python train.py --n_layer=9 --d_model=160 --n_experts=64 --experts_per_token=2 --d_expert=128 --d_shared_expert=0 --activation="gelu" --moe_layers=[0, 1, 2, 3, 4, 5, 6, 7, 8] --router_score="softmax" --normalize_top_k=true --routed_scale=1.0 --balance_loss=0.00707 --balance_bias=false --router_logit_norm=2.0 --router_bias=true --n_groups=4 --groups_per_token=2 --init_std_router=0.00963 --lr_router=0.00145 --n_head=2 --n_kv_head=1 --head_dim=64 --vocab_size=8192 --norm="rmsnorm" --norm_place="pre" --norm_eps=1e-05 --positions="rope" --rope_base=10000.0 --rope_fraction=1.0 --qk_norm=false --attn_scale=0.125 --tie_embeddings=true --parallel_block=false --init="normal" --init_std_qkv=0.0335 --init_std_o=0.00883 --init_std_up=0.0335 --init_std_down=0.00395 --init_out_by_depth=true --optimizer="soap_variant" --lr=0.00633 --lr_mult_o=1.67 --beta1=0.95 --beta2=0.98 --lr_head=0.00826 --grad_clip=1.0 --warmup_steps=200 --schedule="wsd" --decay_fraction=1.0 --decay_shape="square" --final_lr_fraction=0.1 --batch_tokens=131072 --seq_len=256 --doc_mask=true --train_tokens=804600000 --steps=6139 --dataset="wikipedia_en"
Below are experts of layer 4 (counted from 0) of a mixture-of-experts language model. Rows are named router (the router's row for the expert), down (a neuron's output weights, with its number) and show model dimensions 0-159. Each number is 500 + 50 x the weight over its row's rms, rounded and kept within 0 to 999. Numbers have three digits each.
Before each expert's rows: "raises" lists some tokens whose logits its average output raises strongly, later layers aside. This comes from a sample of Wikipedia text that the model never trained on.

# expert 49
raises: "os", "e", "t", "o", "ed", "at"
router:463587440492511421471487560512466441533535501529531591577475504545479475539569393444560511433437571530455466426519534459516553502501415551461480613529519470564524495550454472451558474506562539476508560489586449428622477509506491501593482482477541435481497536563515502510423542484567493477514469530406464420553526559519517518561489546558442460462511521450542567594440493516502547566489491549647556471482552458469530517435606397498497472484627490535439539487495463504557402532552548
down0:522498496469476506555431491479542509524574546438487426504501496559439424473446563423597498493486474557533470519545543454445579447494542495445516503500485477460457479511463491475470478411381539548403513442572436535426508551431487495436447468556560599478499463573404473445574559477531527473575501542487556538445539481443537528534555470536459559458494533433412511510547498614529417523505435417439450443418538574450479471467480544621515452576442559467488493523514514547370570533430534
down1:418538470543496592495452486566476535460423450579482491564356514460464446558446491472525469487537434510521399437482474513490455476536560481462428543543445488466420474476574530519439463454468542450456431572511483351561479460541556463456454486526600450468486514530472532553563516556481447547564585468575569474491499484514429488433514519535501424569496517506550540604546509500460533522504583450546525458514525397546555453569524496445402562511441496494498600371502448466471472485487436
down2:546503521500522533542428475499584452522477476395611551389476579443493520573546504554449477418505514426443477512508401629549579561533457449554500531556557428514493438456477392447442507559549541519448626508561447514521532475484403513523585427514485545497454560509509519410499524538505501541511529461498444489533559530542435446461448480533409590436546530579473529508475570529529538566543452517485471559540520515497518490488563561412451429446426440498478560450496479483545428510492430
down3:517440476490405471600507524589581486402503497513483416450494558402500519534514517527509543515511416523468542543487504499500509466495497406476538548499485453456553559564511568403520476539456515476504537485465497425458467412531581566450501367461495526516544544487488419636484520544480494486543427502543495576445435485467524471467464523593520453559480493535436442543487467457500431507636551523483491521580541545577347546519517486549503561514455493561459546512392549501531561576539582
down4:635485519497549585513429527546520523553478507519559517512513488401493529472509472606549480467563600510501532466562531452418410392437464524530498526491486495460487451432458361417491529481594597538510500481460474450549542504535459503467499491533490578479547620477509516532562471467458506439513470508460552473555494650529536520497458479535403416428529494440528434523469478440547526552452419509566416613533481576476512407497478571527427447540488457523533501446466562463499492535484512
down5:586637423471517548588566501553495398445428520488620417485520458509591468526443485485489466471391507503470528566557413524529430496522473451495600478435522460572541454399482455558496511502451527552463567473477521538556470460536480526352514440557366501392468457455493496544421459464476524493471524489491475539441416549394526507504484528461561496513456494608567487443488541451529541507477446513533468477551497542488500474549460471552456551547392521532510467489446520477504511535457531
down6:535517533532496468524541537547552532486456516519466466376608505497451499513570559428513579548462555665501566489417529529551541449516552546457463430509514441548481549410487476517499486405543466500566477496527492563410598493554544493489555517588405514504569579607483473434590543514484507426486504555510449502564524531516519536422554511560454543462446543468574470512526537523542568476396383509574493548513504538547516498496523571495432552427444499490488608454486542465412520530481492
down7:384509586444456447500368538554549490497499391506547510510536565511502445497456516540499520478495552514434387463504432427502479582492536491487507411540519442441419490515522466467447438454557546547544485476529512511481406544584493441534571516561597575450495488458596475494482500500605466487502432527532504465530470493564486579590512455569511587463521547528544491543474449470526454477519493495493499467537420516518498518488518455398556441484460437545419493490536331508422498436623487
down8:533602521539466477503464459496513451516452452522500571505561459535477437595522479432608537522499562536433457441491494502471524525540482419436543560521408444519567552481553456651494435467473554451482543440480483379505430507540383537509499488436572495456495539498542537554492570559569553514479551522562455474496492505587521583501455409454412534546419434487457490486497488440535450494455511574491429532387553486471507546622495499561418548486525515524461497448420447467590546507518459
down9:426576446570487502458453457506452544469495443466427536437438425563513547412470434479596558562554540518554475554510453418440494563444527488566471630460524525503513598613464483514364484462438606607457545529513445617508473526519490539449481497486568486434459493547471462522428463503472433482506551549456539584478495460475491441417477499522533531576462457534502452489542538526464430514563470384428514528478457455497480487420554471477533486464429453431432523505567536495441531514483498
down10:459531536444440438452416476459500468442485507484552516483407504483549483522515527440497515498486424551479577569516529492512476505517524460527434491431573558441538534531574461480580474506546467512420441484493456621558534468477507476638502482475492546571511365535444513474568678537511618437510585421464478433472460515495570470457496538488538520567481575459438554523485514508463578575516487455552627518486507512487568502432536432456538496515586555585483530435503532514521516430540549
down11:557515499515446523459483584517440478537508544444509565508490488420482505574508423525494444529520520512604478464515543542485452524509534556425428486517498551502521402518521483533507504504504600561446471492614441442528509422479447406426432531486488423565485585551517549552566519482449512481453382540550609476474546553578494484516477489492446529383558569423471518490486561486519552464449485566486449502648525486486463526530519515642542467555530575438618460495562493474467509592551480

# expert 0
raises: ".", ",", "e", "N", " and"
router:450506563398500511459558463460462488547479551497424564501433566512517486483548458451533520453530452504455558536523629512508491492482384593452511562493550531504491426560455441446495558532552503500493502453624546559507475480477495501521399455491534518544537509399491469544452504455509519503521579503435531518429557555461550545583479492625486488473534567560419516568503535459502557561461510568550570523534501394525574510484530411400474432486515382546509516516474375495580469599468527
down0:524558487509446482488534464578537525482623590469485442484465557446485494408537508502545510558431382538505440541467626533442588493509473462576488517421507508479548489493516475523550435532494513416516538470527495519450462521588500469443515653402453650536488508489438509531513492529566538529478492426550475522484438529599519528486510479529564492441540519605520531568548529489503466442517587476622512545462556549497510476546474532478489463504435503496488551529520556435526657415488464
down1:472420522462578443467483514506622497522490529500495579461587460510465577533428493492432452587538445522535486493532452551559465559557474475469470445533547376536480514488625519515508475494513453451570547502501469436500437426434478504551503405598531501486419490494534452447447578559509477374629497572534488422521569468413499553485487557511506454457491515551474512469459487546449503527468397555519475507437585521453434519514467450476425490444519502559464505510519473600466575431504380
down2:443514553597548446508470466522540522502559538514494535530387567511517454498548459476505594554528440458535467501430512526458437531446535438372481587450483472543549502447538457426479502442467523432504483577398515472582489525495585589524492504447492507471513476484524488485521486400495554443563516527428430575564561511509500463459398523476570530381474455490411564441535487542483530542539509522516482520456422453470519575635451556478520507567526518505455535467503582445549539563385391
down3:464385515439632573514581493449627463463500477528491484500631431508462545461541507526475477548494482467514502486510509433524447490508464483499493426560556493504562534490427380495564489537577569451572542495481563483454488503448430588428481504487450484538463462573529505435594555440454420510442458459589466455529497499436502493603470485516539492446422451530494516557512450590504483554565497527401469558487458529482506537424432525492468489515499465358587409431467528542538497498479546
down4:491598416507459419525585457525528412507472485528497519511465483525496451556460549430548509501506558506487502480520476494583485523590642499470397470555458513479464545415503468486455470510511460536403551465556558474534510519571543421562549516496605552490465575516587416544434496559542492389475534439445573495384496508434523517537504460483550534480393494520552596521492506530433587470427486541493481524537516528468501497567494417490489508506504394476594612444493546416556570520477481
down5:534418495523569490503492553542567527504530547411430542520487540481506534538511501501485532532573434460561513480521490412445415466548527601487431619527441454495489446523535488592511459484518530509447497520508537440559426512604485563464527503474535548502544562511502535428476419481476418499394521512436434435524394430457641511481411516389485477459468558475559466530539505480495474586520523477623458519533408484451555523471478475506433503409485386480568536486574475578557551536524505
down6:538468517542526456410542484454428525426508544582437485477623451480449552468473442503430488498562494412554503587578623498487465564495546527557497446514511557465529501455490433396534433514525538351457455508490528467530510447437479533454505437530490589510497495561503454520483482565458436519429533537559560505387583611574476523525484533534584481545520571456513533467467448457508547433562485495474495477410547543603479518526501474594487473410452449434443498546453472470458425545506509
down7:457491416535599599534435425598479474520512561471408602522441569504416516478577485506516461524493477523456484502487466525564415491504452483597481421494470529473543492532541522489535601537498482478532426553535477613463552523518490467507507450533418576497601507475551521564516454508490464459450546505422483401596582459527431473494427454461564485510564534419530408387508541529537411406503510592499593497535431607506535469483531544498528538542470521494486440566455447523526498513503496
down8:497544509446456400514490559520548522445498488478567497454458481568482545437546477536581511572557540397521509540567542580504436450414484571561506529453477519498528512497596507596481512606551606434535507525525458502549459511569434413475473452475528464581490459497469495507572549474522506411407549415496481562463449500519458416416493478558541482455457488535513532497434505454449620517467534529531509501458514616492414460511516463550458475499399536579531613558534507410596520489495431
down9:505505488558409595481493578591482562435544478505480466460536535483551509490539508512516517482514484472634482473477463464478545493546379520433420535504436583542522527479480548563454531408482468567503475515492535481452471474442566482636460504550430478511409528486456510509487391491500445513540546481486533577517391497547524517407519600526461503553513490381588435459540422549529520519466514486559523557450524515482454533465471584415504404459554457417465445459456403515463580409521502
down10:606541513589580531562473527487570445492491422537478427448516476502424480446501502585460508595500612503475579477495475436441412478425545521534519411477550515548580507565538526507520463587505470412472438457492541410538420414530516555514451474470381523473525498572620560418455513516568456524581458476499524518526492579484455522497547571532516578441511429483509517539521486464606543467520422516430491482474422505479472449512502490459443536475422532516550512442538460491498614562434486
down11:506555529527443475508321500550487461489470526488534448555474493530512493530479425459566514470543495535561503470557537515438543470476535430295493521469467556462439475484440453469472586563541560606579527519499475482474440483544391586503465492475542501464533486516594590461519538512538559567472539454512522547581529549556504444526545537475545619500446533480425543538388454558498467536424538537484481537600569460491528608453466413500494485520553514506514477495577549543496482497497542

# expert 32
raises: "d", "e", "ap", "sa", "ti", "ring"
router:545507504442499466472471426410414520569446511490526529503477524426448489491548422483436541512480465583471538474519522584515614498444489532490452517449519519541558469574349459490415523510526540550543515503588496571556517469475505526500454520505532398553441569470439474615487529439524567505528536507393497507599540588537469503583451575554457522525526533450499481603481471497443465569446535559482589523500514545603505501487506461480622439469550560555500505590419478472481412571512471
down2:470500554496569502474454548521462493542464562483476425472549408548565495557474546524507500529458487454571449518527581548505578527501501498437487564469572435488617468558575525432491544507540485421527498533531503493396559598552496495661483540474507486470537422538525556461529550455476547646476456489523542532438500481486449389478439453468432538538499514534420551539490580566527528591534515477449502532525553433445536525556555446474429449444433463576561497501493511460565372440527547
down3:523563514382516523503502485482473482546605556598497579427505521458522535567558370522471455545530582517515456444547581400451507520397455546527435521453470483496532520532474460481421504468473597519402523525434482544486575442419538545584532480538569552512491460425564475551499477511421496500551514496600545467532497528542486501497517540533392440587502487589501606468508429490509496519483439504525475438494538515456428458454519491481515478621451421524440562435468558547543461576529440
down4:533489513542471475458533492483476445561549467483501564500423439478439459479532517542541493541485418459534504547462563491517452494472498590500473524442554531502523530436553485514525493571456449517501457470531405434531446431636543577563508459431525438460466434540498571547399436423566484657489457576566544455436531633513522467477497517595511443531490486475471487484427495504476476534390432485527566475468504553429511486571536400405515614473541593448515548419465454468469471500532521
down5:541509474595559506526443483514502476503545443540494541455518427432452464358462407529531495508574537531561536593498553427575466513457558488420447454500437533500542564506422521520458443523487490450431552429419554470427497418514507397504477509471462467534468527513555426557558433506532546432485510513521500557494557435426503501541499402483446531528552550617470514489569534433488492568397499411446423500447448609526499515488576543484586448516580509469546499421468427568525487549485517
down6:496506458556473494440513488534496457545576542457511592519531556526404416495426548460551500495500504529494562502546506591486507636556507478437567470519424473559477397526475455576507560500565457474509521447628504397441565439471532542519511486610494536517529476473442485533559513480541541570478555500439509550537512381508476510537511518509557515441431487541479539571412504479422442558428473445575522542483537529598467479443573385501488503444413433442493543502457424435538471574431512
down7:500459464509454506575514538596444504447460505497540469534512441574462507574519563477491517429537553539551525553383441471469530526467610519404479451503520549482543437621579507485508530485533474587454612466522426386526518517476516553448612531463557485526549499530571515463497469528522511562580452599465547509520558444572396499560535504577504471539430515572520449500460471404440463469423437528541602502464416505563424487408530450551510464449538498505498410526482518497480442530515483
down8:507351544462545448480506514496543561567527485523397482520556575412533519478456463450456497572451495482475528507481548532457513559533489467531515440521499536494568498513484436529649540472362516480497433488558467448496456560484485506503485522484440558553475403495510425498502533570511534548495481562440437457535537489528533486501519509535506468449477546430548470496562516571423551457508525466530517460420463480634529409521460486401483427480524453449702458519533575522452572531470412
down9:536481491519492595485439425476580554434476484551550469478494488512523555519489542487410549493481489468461479454501497473597459496539499495565464587400420427508557458372480451461548518504439613489497461556518574531493527478552524500548589467487547484524381442449415508497548481510497498512474449556441472524497503460470463437498467463476521499649624451583466488499528406484539515470568385495579402465490464453568487520445405408456501463577451512466481548525546510469602468522472533
down10:501498467416524520578471561466513494469501632439558497493558482523461496448591490434485505491557488559575498475547537449584517492451429467606440422473551492426537552536512443492456464522455467489562592454457520540608507526482422530485433477534566502504564456478465583484541524465479479476544400462514535551476472494514533578524512475558496530506528455324457521458597438548567502470494456533480490583530548477569459415535532496416551415430536519453416492473483396428548561517473567
down11:502537480468539436513492532595463446491587546552495492411546517500518609558514532508544495425512467491490580498445533523442517479448466486445480530507464467586454516396471551474478550555480541519443541517565440479447539492477554534595530461532494403470549616568509453559447452455519448532443542561489554531420467418476510478429455578550491537455526420412560502487510519569509419545489405488521519560458566575464656537515591565519459437464404487427533490467521475511504519563407553
down12:474466535534519465474459559460589479466526540551537515526499426575532550478527515548565547470503498453515425527465403559513475506505539596577491550510565511510495539535589561524409534584458487559475548509405416410559445503472456567494488559522435389470500475489398397538490448565433463459404512472485428471485459487532521529587462411395461509623568585456494597497508516460481544480515400431491508487418567484499533466516460454486449526470522452451435585545508579461537539497497516
down13:568584516443463540569493489543536429466493570541543524479485431519423462505497457565447506533503445561566575448524501548483517512503574545500546545482579445557533555455554454437494417535558562546478489544472521476469548550440423435423390466513451521498496570421534532430473542538507493479488486530503455525593525487420592532448411506496392499480516617534489478644448495485538551520572431507494526498510460482495504464488573388604561478445493527406403452511579544473561468508474432